{"norm_place": "pre", "norm_eps": 1e-05, "rope_fraction": 1.0, "lr": 0.00211, "decay_shape": "linear", "seq_len": 768, "steps": 7412}
Below are experts of layer 5 (counted from 0) of a mixture-of-experts language model. Rows are named router (the router's row for the expert), up (a neuron's input weights, with its number) and show model dimensions 0-191. Each number is 500 + 50 x the weight over its row's rms, rounded and kept within 0 to 999. Numbers have three digits each.
Before each expert's rows: a language model's description of what the expert responds to. This comes from a sample of Wikipedia text that the model never trained on.

# expert 54
Description: Opening pieces of rare words, especially species names and brand-new terms, plus "the" and mid-row pipes in sports tables.
router:477566580587453489447535564472586397503519471509495480627512453547492434521532528483446541582558485443549460510487396463516475475544477443543533485458548510598499517536551494461424526556512426596487503375446384503476577474495573491477526546574507410539488554468498549453485520560406435362424520472461490457479547537423532399448527524489513460543516424451411487468559477348540554481478476533452562542465509492504424452481558529504494450526494474456514482514507515432500467461504484519510538462496623419479514459437514474459482416514554598433549556547523529506501536492529425551
up0:533506487433535536552505463537576542372388574528482479510505462499501449566458454477544552502513451443464506556542509509630544524494411374585410534563596464424522565454629472450484487486549454417485430530453459553485512478562573533495485564466566410530459542538452515429489517497458458539568524423511410475473540592555560474566391561497536389482474525432514497496501448468488585431514458516409546492471496444506448445511469557477440592500492497432512502439488486458558477542553519609474398450552514488521514513515581502547508474514489556530483543520502520567551530492502423514
up1:517509562547514462526516519464549545444551480496510453524478457488506555498518412614558495595499553474484540508446547418462524461470530587502529508500525593397557454377658502491609464467588581451476511543456520558455470490557431400523588464461504465394488517502537526477478493456450434478472485451478510442513534494460451478526406519498556531482486548501522521449449504479558439476565556562484427471460409568404539485546577518515481512501442442399466542427434514445446539498491553535501409542581479517538510544470536515475458593644474429527494558564561487408469506446509526502
up2:571501525540421590494467549494510466491459470575432517516570488503381508597563545489369494528452603464480435474482498520510495486387490533526510435512519500477535450397591489452459523501550510521522487451582485461525491452514505507493509549575571453516564479487572483456421497504510582551452422489571443573448498512557553484481578514561478482595474484570486454466451535469454449479475481590540492552610481378516505331517518515537506505414494493549447570408505450460403506556492615442452565443525486494477520455470596562484477515544557486503465533469532585506432501565527529513
up3:431505530467511482475478513491498438614552473497493502510562500515363418529538465529535493552552465417586498515506515489513517468505449417540575477453535437605512471535568461531427572566480470513486499428481456542467517375588545393462518476518525462576475592422546543431486569549480478413491452391412493538443516430481497466593445476537480454472518396441467502487454420464523483477555463542378515531525454540494482535463520581437506412544505476474453481550485522441457431485413548531459572493581552478563516477438441447498518399522522503547520459616514525456497495582577481536
up4:505584493563520511532603586512503475568557474530464506501579476495403452501551471548515566563536487430561408467492428396485392431478445487538575536474535469666457493491547502480339480599591416517466546502413417547470546450494509458469565539469544466512467552395581529437563503531527471482459471479506519555503518450356537456437538552555513504504546464517461453502469415389534485481531448510423537456436505460501450435474526535528531458454453451502427506513457528450449454430475528520512568490499525438509552459484489488471492473494538523463525524548564559492551520526513560597
up5:524479547522533565580524505375536537501500492505430561529564466515516467503560520465535483525511425450551487608483533534401422522593521424517465506592525563459418394495535541549482524460565601468449539577573519470489534480467466442534524524519494443492427513599484517435519561529494409503508498440494499442431476499431589557470474524451461455497548457373418457506509508482500534470446412576487518526510491555502533514425434500492582456367464548359395548398476514526580469475563493524494528408468544536516545498557490413497509507464533508420487467498533543515552463494484462601
up6:490471464476503529547463475498438509424564496576499436498529561507449515489492528584489443481497473393508424443548415394551506562453508455482519467556550541433520528478466533522451454522578424539538470451369501619420419488548519452492628560393505509470482412449478466536557442537572464511485541536529500442487480476413513561534508463499490478575453522503539513425489506452498435537469480532493534476447444488501572486412525527515495582437578501517499554414484528365561573477546495494392454514579534434584540453554513447473454542504543485374480557443498456532571597569510471523
up7:494552582593436508441473591480559449496517414460496455548600411498489472583498532539462550680535548431560471558507494480555425450500442467512496494581531458556493478547555538499371513531545523541508529503538440554501472424493534449518536548546514431563494557422458539492443556534505455477457522405483503492495511514362493459516452573536494482509498448518471507526604406425494536488514486568447509514437484542442509546420513482425526441444468404466410446506514553491503380423488603564518594462461568460520518462480456498462484456551526530476524545505506595482504502532507467600
up8:435510497486544547488463465400554470589459513448451473485494479540435523547582456496420491538523530402487469471476496463457436481450599491528589411468612567461401471456503495519555496480505460562425531571547467519514456505456483414424411477558437481401457503608563470482468492532475518446468535450553471594514444596520559535505568498459548556457562568516421382510488528508530474463486537459456429565578520499524484462535550440513532539586495470523363597502527470529385445547481519459500487411517513526528484470466525494469493499582547529529551531536431546409424491437517512593
up9:448496647566517503527524489416549507513525550601480433599575413515525547480478556521505434466550580432463426461468465597539456512468463413440395482523475397615543406524516524490452474592491483429456465501495489566543499448562511488516481518509397528440413445496464543522383481479510442478473523435468537484546442532543515515473396506479518380432510516537543486475517505545384506498469526503511619514530563535487502458431466520450510427550457405463515461512549509495461440456471507408493523435406506502541571455475416523429515512508527591491474478428505468443475464525447504463

# expert 29
Description: Word pieces inside or ending longer words, such as Cons-ens-us, Att-emp-ts, reper-cus-sions, camp-ers, fun-gal.
router:454592545506438520462487523425552468526500420509431417471566416514496450485529487519458552535528463468499444527503571492504494476517438449573489534500511543513487449532508470515438490573456506546437593403441414531466555467515569501390462545525450454570477578483516503472500548555469421410444447533465470481420548513435481514512451563477588511495579495486530501553566539393536528510493497514412565548498555446504405401487465536452459388444473399501530479476461490455452473501424547558520509473550584443523556440403513421347457520575552501485514610473555463413476511526460429475
up18:459544515426493497466466516450507502448545567482531473455528548501432547512600509529479528453514552439471513497436510632553471487435439454501461541613630484494566361477544526542464517503510477538556569290513540504504380426554527425536377559504490478468584576552505598581486503500471488447469590498448499472501528479465456491453420556492489445499527487517528516448469552453581477466484446461482448467464428447469565401475570540533477511502530541487476447435501420465534502510487537512466504471517577478487470461498507481466520457505494468403459488590462448539478608561523517583
up19:393437435513528531484578591538474483435483491486504527512497419554425462576543445534540440508577473441490491550535452480529429419425564523469541471473493464544467565543490463544544530419459445452415586534491523512423464630546496503521494488462482432490553574516457537573531550510572472503539384420586540427575567449511540514541474556558436474507517539577384462561538419517510446558479471485562456495525465533418559468527434501421527493416409539457428515522450606485605606491543451486481490509525539482529548537528477568554444470562475509506534424504582469542480435475488468500
up20:476549516535489519438436558492483516547635433572459538469482422493457545463573551493469445571510480512549425534460426369554522385487533432479454486558542497455436485531533534499456364470626504535440442461479435497443401523539508457521626535476555525571544509451474506445483521504525428465488457499500533423498502485544477488520487574502548503568469461498516554425454442496506542548529473455521511574503547474547462468597483456436533532596498444491562575491561507549533561434456403496489493489539518549468491539401650526480496531456578472495486551409453525501377463506552538517
up21:443479491461432509449552491487579459568581496514483453445505475535490538479620481497555521531557533442518534558551381536451536521382523459512469527515427501465456432469542438489486557541547410460447472456543440499420641495518537497447641553424505392476562468396583520593487540530469508519525514504473482544433554564453494499430471470454492437488547493453490492539552483446467524432509478531556500486530414540452479531499481495520567455469532514469461486478514500529565478446581488602479517516560497514462494471358541408461542343499566580478572441556589500500475506445541521470
up22:590427527537457398388508494520459550491541508516524463523573446508445502466497464497456489495513619530455406511552439391470495458459487491445516481582657492573518432514506485522586519558527439471495487405464414533547532545532421440498494451508467453386444521376474467479449503491455416426485515446483486482452503510458502523448444489454520470420542539542568488488302538518557504488509542515471512497443550430520425467475459530496518456501420473532474621537537486500468474519553509419527522435546546506437569510543521440469461406492478466509534542543447516459444450440569584504
up23:549532505520506492437429478528550476511557523533517470481588475540456456542464414471471504513492455483503538444472485533494565527525460565514458550632504431499491556558537494447569468487513538495469508402435424518590443505582537433530618533553531533532497513472460530421511436494447481511440405491500471377563477499404590511479460427509481535492520413609564413403509471521435498551478584489448491470447467520459456530486519501400428358466562548490485458490495544411530503409527432544434498462545523441514531476565494451515380540576503438489544529590432464460386496548512484504
up24:449577600505491467482482514391501511530531441491492544505504519560524457492467512585429554586436392499488552560533454479445505448504524528464416514622502501471536436566549482524575535473548501564532462490490543593475480577446525598488439439515555425551471507523524464505492524489544568510525510531456596486434516330505506541581578530496547523624507487450446489457462495507515574511606496446588452448446563567572535446524502507516434489504568415540498533521537460525455476572548462484565525432564567467553487462566583457468445475434519454449567597492484537435465436530534429533
up25:526384413507475526391552585503478590461471423553555459478548511455524486436522572509545513510559503425476433462536453423537516497499421472495482524433542458511497483583504434537482544535605500554444516504486435472496562557480649472462465466453535407495612511464523520586482480578493424473474445542500491471544468511410452470488480578468555565473397529541510466385550513492497521478490496437457459491424466556579576526573541552482480492550482522459528539512517523456523434416446497530404505491540540480426498504574529597553538545543512541528462511527607609554451590492594524541
up26:455518527587455494523509446556518476597584449514500494571551551505461570463467448472551430571569436485541458601503568538483392471389517500515523507466476541465524561497485425548512454468598604506420488448587482545497567596506503592535503473621577507477440392444526414544505477509428544459532381510463442465473495497520585484514497490544518558486576438446591511407469540505550550496501474515495567525466558520503479395482481536470446442546577552501415514489532531535527475492516470514485552530456486476577559556410447492530489500386452556461415440539562508538439435499529516477
up27:617522474519546548514593627458566474423481536601522492525570401467548561443578483508508521523500510472501506564479443511449502475553563470551397534458474481482517474500563460398429612585509476522515442477492454502477605421471475548458488486487497538503492566357504498536494609525563436499407459548478534460537438452459536497546445503509500448430517540476521464573492559503469499551516502540440508477461500417507435512406425456494539559510442410378506509447532526455584395555508411487550538461455522512513478493579579454530483572510453473417511526445440487428479502495559541549

# expert 49
Description: Single-letter or short lowercase opening pieces of split words, such as the g in disgrace, f in flawed, and exp, plus blank table cells.
router:471541527566512512500556587427539429511515439534460448540547483509511459503556468515462574565560502426464432452512445486553469501512487446508519458504511521549498489534521444446449494626499522590475515405491347495439601432521593471392522575541516375520526561524540527439427486549468489358434466488413446473495567538464528439488488510430506459574537435493458473452509520400506520510468477558451562515418542434519465407509506545486500458549528451467500429501507482425450463484500510483515583462514588431494570501442570467422501472530599576526557566540496501423471536599508440507
up0:503575555479511548454409515471470420568485357524479480457482508414536429499442472531480434494482493461478446554566524511516375479564581576468519542441555487595550531533531490603467414541460457550438374420493454468465419502455542503500515571455486454542536497412538470514484516560487472434541479525482518441531506431497529462464539535576497489554466410517522567516467516458495444553387411551443464516478491433520517485520604455498519480476495545596541414440519496428523471493516532449436514497563515476543511411513537495384418546639481475489547568562452560412498498487506555527
up1:476512517474513547450477506511483492449464502493589451562520394556500563424383514462505499663482490472515500517480487466537462460546481479502492533537528475406514382546528524455531579525533540498553524544500479576451498500466503466604576548548557529499417453470503441409516471454571484458365548565510467507493475471467547365487528502595520447528521373602526442465559500553583432445521493443470535463531549506451435492491490538489541536452532519449506530491511607572419429511404586533543549521385497513488477510517430435537422491488505511492490510433466522521472534434368477543
up2:505488535464514512556474553414499497508527513503461490471529521558538412493501480543418550447609531541526579544512423545497440501471495592500468506479434451496474448513529451469570576482584513492413381482434603514411502452517474528496613557455543473486505451587481505543553444502490485483521467510464485355508512543437533524463549512526472505563477595503531482461484461429380481478451518565548441614535522437529496569511497510488539565459451407437491414555527534485516533560578438494464529500560580481538521450560503512517496435548473412548644466411551439527583565518444429580
up3:412473538494546540500514455580542530515496504551499443473580529450457448450566466524459494576480553543471539547590542514495562425401538379496538445494466388556353499544436508478501500475509462559486530434493535555463460535488529509490473589460502460484521541493494534477447455484492518516452553429487474430477563465483495451439465485603586466489484550399474576513438478527424518507500435462519512413503540469453430484480564472455474327515442462485454431541540632501511461408394507502467552527527466529588509535492541508606473510504552400462472450455504537429449587450438453516
up4:502604520532499479537461522459532447530589536563445518473517322502598470472515480495521444503514421566465473450468463459534501540441529554481434491461591437496445464485530492587520509435464563540389586534463535483474550487498395459458517547472508456519420507523554457476445425505443497455513488551490457454466453582412458528515511531627471402583539506577469470521507487558457500503480482515490528492539421487569437413486529461508534425461356424438433442527582641475582562467488457528491551475447483507563584426446591519538497459509474547469546466442486504482468492490472504465
up5:513466482537575501443586532473529474437456543447457556497471487501476526574459542466546517425524574496550460594538448535561556408492506494492485548624566452493456466472453434543556512557416490486575480452505462481495504461551539520458472472539518555492483508447545574518520527479521480452385426362416483463498589468423447520488568469604406560453430428438577495465412485485529504483406548478436433485495536469522577528488536562440448594536516521434490602563535505455510474533557503535438635526562507467489562581459499504534474462602529511512531462525511546506443554489537614563
up6:383466546549533515477452496507524537521547454513512528621560501566447464587519542513413524496413482474559529463581519492489420384385563480487646509461558457514492416492491520514546544487472481537538487465544554538461464461486427532451459389494498511526582567386515463531564509452474566475473464485536462557501511517471518448605506475553466511609491512513492409416485460510493514467538507448484478482540479461500504527532520522503551562493565543495440539393591479534444482451339556460382536523516568443537463430494489589438487484513564474554497443487424583562458466509513568484
up7:476506462526509502521622557487570501503543568602419527591395457537506454518653446564465425520567570448466544455549529543507413554490473578467522450412495523477445481389620536517499539533530425545494545562456528551381523484564454458503567427471554460465508548478545611487499507517445477516509442478495444492509456553481506511576497497468505453430509446454470542498525481504459495522482502472488529450453521561404542561579582461497562500462553579399493532416501505427531531576531613530530535519515506502529544467514541475602502450501574532533564491555511534507527597558502462592
up8:560488506520442547470617507507503504619574519559497531489645518503518556465517550589440478474533366532497460517485539466508519504431464395547477530478521534520485471498594387465518532456513450461445579413578577523497512514566488559519460498441463588499345531458455534498471549484627503486442439405505476482465356534436477528531483529450580403509490514509502578420443438495506502476544479476498454443440530433562400513596484529454530498505492454458493428477517492498530501468527450510519528424546439426525546461484491478531484485538609525517438475425496539504428511522544452505
up9:505560531524521590428569564402510466543578482412446543480394512606461487529438434490575500458552567504584484538555422459467430453480476490431465559553587397501490436563513442507413630540513512429503547551528461536491565463616589514543548541577526553482527474454551513409481515548492459418507535521560428437488474459501418427492535433536534507560517453527514513482524483475496459517482515557402460497534505449405472454502480543492518453493449510455503579500558617555476351486511484503455513499432473549476459507445467501489447554475529527522536482600469484555457461535561443535